Below are experts of layer 3 (counted from 0) of a mixture-of-experts language model. Rows are named router (the router's row for the expert), gate (a neuron's input weights, with its number), up (a neuron's input weights, with its number), down (a neuron's output weights, with its number) and show model dimensions 0-223. Each number is 500 + 40 x the weight over its row's rms, rounded and kept within 0 to 999. Numbers have three digits each.
Before each expert's rows: "raises" lists some tokens whose logits its average output raises strongly, later layers aside. This comes from a sample of Wikipedia text that the model never trained on.

# expert 24
raises: "ically", "\";", "\""
router:507522526479560541521521542501547459514492494521491515547515557452536541504470556494456505477559477487558518565503462499512564445518586420486505518487518494514524476515521533524465532500577540559536562616583495532496446529506510506524465504447489555430619469501497441514525590571560478589500513519526523520515548464518512562538534510464521513351508535552482483473472446544474524435532531519558444471529509518489397539453477595518549527515505529513591456479515405486519529472509471483546481489486530552482464465483511504530501470480528502468552467545552450485551494475560495539487472462590560471484580508506479475496497456479482538516482436519479492496489513514557500509507
gate4:571526513436677522456446537451454523433502527468518496447435534507494516497466498506506512496527480489458524510460428517507529480557510446516482456515532501524477481461548522461500568485486508510490473571623483501552540513493501494537421515481535530531569487511470435559480498498449529563494530494485469489523503503494519513518437415457443511479491515465474534481503424454484543504468531557512442641483522521484501507473524517449482491535541574523542493506537465470497441490521478461551513501407515515474500523518516487523445500455564469529508484492531511502395486527472529494426513438441661481486508551449479542511494460516495492546523463516484531494562465508510533438466
up4:529485443540494611521560553545486521494490469434488473438555506497477468532483495461495482550446526522480498636535502508502421509477495505429484498493531514541497543467494514518463464472523568532478544569463533501536618516467486547501531470515517494443514499549491466441497480472483510490529470525546582445474546544448477513535554521487429516499536491447512539497520487498525488514458533465527587554452568507523528552524549542513491453494489524534453486517437463502465485473541439554456500499614505468475418594524514502476502518487473485477556550512507506497479500574534465505530549513543559542524554475461500482458534490496523562583429579463539541499531512461409523603539
down4:542528479461491480445563618507502535476543545493561540533488477491513540464555451536513453457516524520526529481506595505513508556510568563527485524427459548541502494553501479514499473431498486533553552370512512530550454541562479485436487509535525503510505534481530493504492503499510570509483505567437488452438491476486524487603515467469509476488386455531533502470542506524470462477477560476469501473510402512469447445599467487548538522468457421534514567463452520521461574529491553527546567503519528474529525540517487478522511491495483448488475545490536532467503527473441473556533498466584470487466448530542556502511497570432569487542488474445481535464502517502537599516464

# expert 37
raises: "met", "ically", "het"
router:534525526504517514470479588492524467509555459483488464466515571475474513523525552544493458473504451499531518575498483496467529398481520430542537506482506471493524493464507526542462575459525477524558576586496440518582492567513407501496587511460501602500437517491507522548532454505462440518578464484492521463460543459535470524460570513476530507466440507480516453517581515530554523495522540438439504516543464503495506536433578649508532470497529585501489454495481519574480500577478442500493574473514454557500534500538568556510490492500547448443479557504477482460503465496459477517467444535538597489483534467476515502581484505505456549480495488493482511484482526521508511442522
gate3:491513513576459550473536542552529540462545538479516547492502478508525526536478545524468509516511566563517445573518505544506500509554516520502482513510521535470519482468514527485585402481379470428530487701513528549457449508476512602463489487560544473472492568470510477496497470497487484470456513491474449564461530494528494533534558442490472526539548548533509451404511493478518526481476520513529646496517492444490491512483544526536482533548532481459465477487461528453489529547482436510525482493463482517478503542512494460526544512544456496466543488526516529490498498507548481461510548451653474502535501535460490495482518534500461551477458581457521504557490495511555524542534
up3:509502466403538501467518582512507514474481513422510476507555471489512510486443511465489583500477594502535601519465507516484500474495489489527496513548497458509474420506558546507465389471416443439487461471487449538442503493495518544494532472563538437544504575452485463475439487521465532520483470460627449515472544532460517478554568415506521474532545517434490428438531469411514494464454464481520554489539555458457490478508538458462424444549540460488432532473434483494474472499456473530500505576515478513498457511546466508498530551527442490510480527535465528487439471570505525459482511499450459524486467504513508544576494481490524457449474561513502532507565441468454441508454
down3:462480495479520423538507509573395464613495561516469572457614536459516492488504479459483433551473460507479489473458506443578485518535543452420436501497480423433475468539512478529459506453425506499506455505501474484493542528525470537530502486476592543429536550556604472527599587523516467492484472550519501457533545492550481530493424497440499543470484459473496463460469447551497534521572418521500433469459506559528477426486485538510505512510550478520468538514452428526474512507543580516545506471460561432494518509467587540525537509485525519524525568484563522510489450503493495507456520466483538462513493549491507518508492436462484484443503487502496521483469504539513491460537

# expert 9
raises: "===", " and", "-", " until"
router:495482541478486507546530479492497490478491503510490567477479535532481522583479536493443465422490506551498513543513569507469496544559594451501513462486447552504539493488428496493472486508441479502484501500591540499603476529492519513520480577493484480420610515479558559541512509547499445456535531486451562416470489478504605580508493503451490511531490471598523488522488558508499478554503473494568489460494477572493427487393480550465591496510553530517540439523524509468587467503461448443517483492504519452450461482518505484544555509419551535499546480533539511487545527495524493460492520489553539485512575579485490395519457524447521537484461518489485474543495476508556520462563
gate12:465486511487542532582496514448449465596508514488489509461535515520505500529496462535515485478531538533452484445436563478516458519495555464475508516443459458484515476512494513535510500519421547514482481502530459538554448473527541649462519551508447462493522404553506506557511522534531474492523477467495493549493484478490520497455467522459465510594488535512553511439461501515511536494533481480514480485475452508565476450515729482513443504399518487466515521525562516445558519495522497511483485462458505490447524461543499513518437513452508496571520445500485544534521479528527456481475463438466524477521459608517490519594503460513496562541518496456481449524478545521504548483565
up12:414481457485450503452418484538497581539506508479511535509448502462511445479536536498464483528496490417501538487491445481476482539478629501498478478470480496545455514459465440447453487489538512512505494517505461472482537500504573535543461495528521547558522532485512430439487482473511556483472509509475450520541429534550501552696506471534514506420516466485589434493463499482480427477520509542468486523485546503494481505549477482526487558487522479487528540461426520470494519501481505497504542514512513516521521429464522655492533484509490581462510597494479437535519472491503499477469469522488434523503482369505501521498459463490475484507563464518535448513540478537462449533454
down12:548485448436457518537513492461516454427557477547546524465565526447455430525482475495475503544497486505370497488447602480463548476509540513510582497468477520542554513491484559558521519533451431477454502492456484523530450455496482491528497566488422474429512485533474554562553487505492481456380517475499472504432421442451474475452485528471530479515426566540454532457545521531501626519551504525518542425456462580525471425459469540459530434538472574545467483432429475459507495462501542518496476532514473490542439523572487485541487486491539537500488499445478504500473500515467559502486446502467495487533500522493522441577525505517499537480531553502499491497477458460489508468506

# expert 7
raises: "istan", "History", " www"
router:539527519471484578495489513457515550443547500500425536484497576475500561520489485485479506491570494431497516555538506552516500475474499457514496474448553505513531536513506446534452537535516501528460572509480453519500483518503501581465425564505578550480578508529545431538520508529557499464475480496432520491459457527576572472580517579510445504474496462544462449498531473484499479538508533537504431512463449563586496519460411551542567583565487429572589434560519554495511552505557532470522488498505538544507483538493483497488505484489491526494527467519534560507540484502526533519539500501465565440523623530457579483446548538440477485486467485529542512489514487475562569487454
gate7:473486509484578503558680597448474550549460530498471543459491518500516486586512452482553544502502466494409501488543529542507518482520542472544526532536466468463484524506511481488461518515528517446459503471491533481711470523487484473484492468499505468531491495545492451522510523507517535499473420467404507513522504509475608489465418584434551505485503561498517454561487503434515502528489517479543523474460495633513515464509483507508491527453479438525481479485586506498514486490498520499469573491489475489492478511509501506471590492446465501516537502510461497462530536511474492481512504517433503525533584508434446517490458510515519509492473489498500543559476521460550509482561
up7:523497530530476471488524451527566464431549470560474476531497511484489475465526498458479470524475530535563534517479498575511534519510486616496540531522511531563484525481488516474590486492517458493521525540552501491463499505508493513557534563463489535487488510389532576489516498443417454516559559556569561480502674452512435519524522398513483484517472485515455493485437446582495527470495489521454504531615508535466469505487500526489589531491469568499534486555453471484550465513519485496524476552500481504631462509515541468522461547520506483520478520474516482527480466479502492504490590459566474514455538520542573526524525486475426466455537489512503480492539455536464506492426
down7:457564454467520490479490500466434522530560503449548480538440440450524572493511537536513464504538488467488489560520418441497478446441458517548510540522526541418476499496515506527421515449540502508517495490495456517495500479479469494438568470505479531602523529560470485519481500467546482520491458433415529436525576533483475511546486509505523520514609509492508496571487503512493427510511531578463494519519541559477517401439437454508622627554499431468560511524494490558452492495459506537490491472515503448549568510537482548468443489499457473493519490479462499472497428527484477518561541451539504481473519462428512563529498539461552537508527503440555503577498494500538559524467

# expert 36
raises: "ency", "ign", "ous"
router:479528513472498501469500567504518487444478532544499497554458525509541493517538516510444494495553517513538536509523513542466506528586550448518486559479513509528595514503507505446502517520521542494574535556516542463549513554529490483520527538420439565461490460443573498588604568498566588496502554525496533494515579454556507519535461605440559495440564509536543478524452498496538485449512513466494436548509493622455448484460479524556548487501548616483457450516561460473503529465471491461548452494495533541499510496491525550534536485531512513538526533458551496496507514485534472486547500490544538371484530534513556499534473509499455551532514483465488546522449430535550497541458
gate2:445440620445488471475573488474512522552459488470489455517473467563507513491540467517490504456467511493504521489395511427516457524501459542502517499503482458552470510483517477499507487530527465397502605523484492420484509482431509486498498477513528515473567447525572491602445482560499509441486532419523553500495494534504535522513494472493514518465544433504547501455466503563491556519466526505733530516503504518504445429487486485492501573542475486477460559540583528483472489493535526521512458504463478549502500527524482521545515501489474506554451549472522561467489480473499488477534521602477496516513484528453571524477449453573528508452508533516510477509539490564521485482518
up2:454391474497477503466521476470453488601504469445448481498459487501525585516515514488493503507482472449591528461407577506547438521467483435504488531476470434598457505508558465467541482519520464427500514512480476447540497491480512501513476513526558547505574555509530449549503486519509536466457494659508526448520471495551508507506528467477552468393531501499532495454477459493468549491415512528579506497528455540449458470470478491463481565518498552452479536515554501481455483484518532508529576486470513549500540503537456456535498555454431489502492572505515460492511488476503506466537560530469482503430467489456578488518422516503506485479578535562534481539553473595527485468512
down2:468478453431524533445524428452606521496521446505522492478450493506555557501460522531515478496488457541546541498493478561494513467425521420462558580460534539482561465558552544465478551573474517509467455493527467513500493537469521500567432503545487498472575453455464504484566541565506544529469533487557432572500490538468473479483508480506511561551529510434486506521533494509513433541509551409481513485414540499580494527559510374470463486448481448476575502455562564525534517516480458517485438535498469484457518524501507445488481491509495479464433434472536505472487460549524505443525509490489489492534476549471538486472385496531521476449515563502492512498523439540594457481483

# expert 39
raises: " our", " democracy", " hours"
router:548508480551542529493497524532546480484537428511531449473495500465492499480559549569424411549500483490502530535460463524455515445440483490508538472523463490462504503467530516590457522475516511573530600585516491518530527594542455457511456510466470604482439503511501466483530480450476396541574499556455522443429530456548420551485584498452518489490482569492533531499584456510573522466489550479431495537532497512541515523421523623520536476466466505565511499486502523556481515558527458551515526549430500529460466480518489541479513489510531493460492472500493517519534474498503500542492515526594603493533470485515546467520467489475459520477500539490506565432498523510484481432515
gate3:416503526585482476475519507462442525558491505502467502522529532472511506535482527518437532477489519480499534530470490481507506580522497501485395566479497509474501534457483454555447516510418506522484454612425465514550461472476524484465464453520580554499496548484512448493509447573521517605500525513487532498482506402494484493517536424554527466501538444480467456463467537567478503438480451481499609493490430534523500470478475481508508487515530458508558484497531455470477499437427475531456522462437516480481500483493452502478493528520551465527473547519426454540479533586480574475574470556609456585473477466437531507550459474396530526468474464524447519554532506494487530530516
up3:487488483561519549478463523507510489542472518495544527558493433493551449489517523523462535541536458499506655471428503531511470466468486504498595586534435497530488454525486521452496546490525503554475532447482472439526540465510486419489505520502448468508434480508494510541559547482485524422475586502714547504538482590479524454508427508450587482497498538456473529534505523468537493392527544522518543518475526504500543485492495472456474514462441519554508556499482456540541534526493482531486514601537491448490588486513535517517456440477503528549492561449503506529520459568434490484508493506505483496459475476533488503482541488488542518515520501482469534503471495529457511536493
down3:538543483496516502494526414534492582503549502489519571483499425513467600490555495519597475523550589530458412530500543506512486523486454416521451458511536532514499517453561518476553435483498498526524529477506539543463514447476503570526513501513517479538425436429420556525441430493503426531531444536437495521483495473514552464407632500518451532594491488601501516511542486501536538493542490442443490493467501513484458499472484485499513490517441474435479509421559514540462487479510460432490469482511408467528469557509500444497557515452486512487507486500481479475503584470503527460545498492532478503473502475530544454500527535484457468461505502499567601498529531473469515493529

# expert 25
raises: "-", "|", "\n", " ", "Other"
router:544467516521489513483497475522511498425518484559464562455438522506531498529492520445513471472524448513507460492474493645522537494529526439484484534486521503428567513506478467457556513545483508463511502542586593506509514572526464526484463570495462536485520522476568478544521564488524499400450521518537566494448559471578521529603532473482515551463490494597530459480421476460515467493551464516533463486547455549515465481420536512543522501506508494554528477569551455411537481560531476511577408507489523448449498585534445536591565454456458556489511477493485473536581498502533491484477531445526500479462481533508508543452471500522476527464455507520511493523462482529541467469491
gate3:488479467649481489494482428509565524485494469484507502509490464494501469452505496501499513515457529447485488507528501423527502505465513494507471448507502506529481512560565488521540517537516445458433489637559409527463490473450477522475435484482507532492505486531535473364504434494534426403452467523462517437514462450494483530584565387506473542498438423565514499497419447544485450472494506505531598447489518512495446495493508491492524545490534477570535517519506488503516478527498479493479481509517519485495460531487552526521535476499515507486541506482503454498503475439550505528476518524671452538526465497454501517486479479419498497458458464533529442489467528446471503481437
up3:496550550476522528500483544599401508544483467500521498481504543496538538537518510446408468486488517523455618462488479501567377594469399521534547487488569498509485438507493574474501476478487536545520513473420472520525459488495477497518462597509519451502551498510484522451539480478550585449539478476595473594548525517467524480453471502485541450554494494506481503523472551463492515478515511488517460559489426531466513569495540497466505479513516454457526513494504521502493496465482458566422485625518490536489486485496462548495489514442525516476496578429479488531505479466484432488515503556435500522544532472511554488470514460434486487555500490424495508535535464556420526540502
down3:496370460487472440458465517464561517532499543523504517548491520506492483582518433482452474509469561431522483561497482481458491507468487509494485394514476455445425481534522548630553492463566485535499501484404518465532479522515503508553452522547543536493527512504494540407491467530404491533509500474441472460498480512473553423398568464485404548527506486575499462494525482461489520489525486553451509457589483474577446522461504498530516410439561481472532540518522505474492468539476495517385504515497501497437476519450480553496513526505554506539483518440528469475481550486507518524444485504471494564492463518453503507446438502543551469514447534518489509574501495521497498498471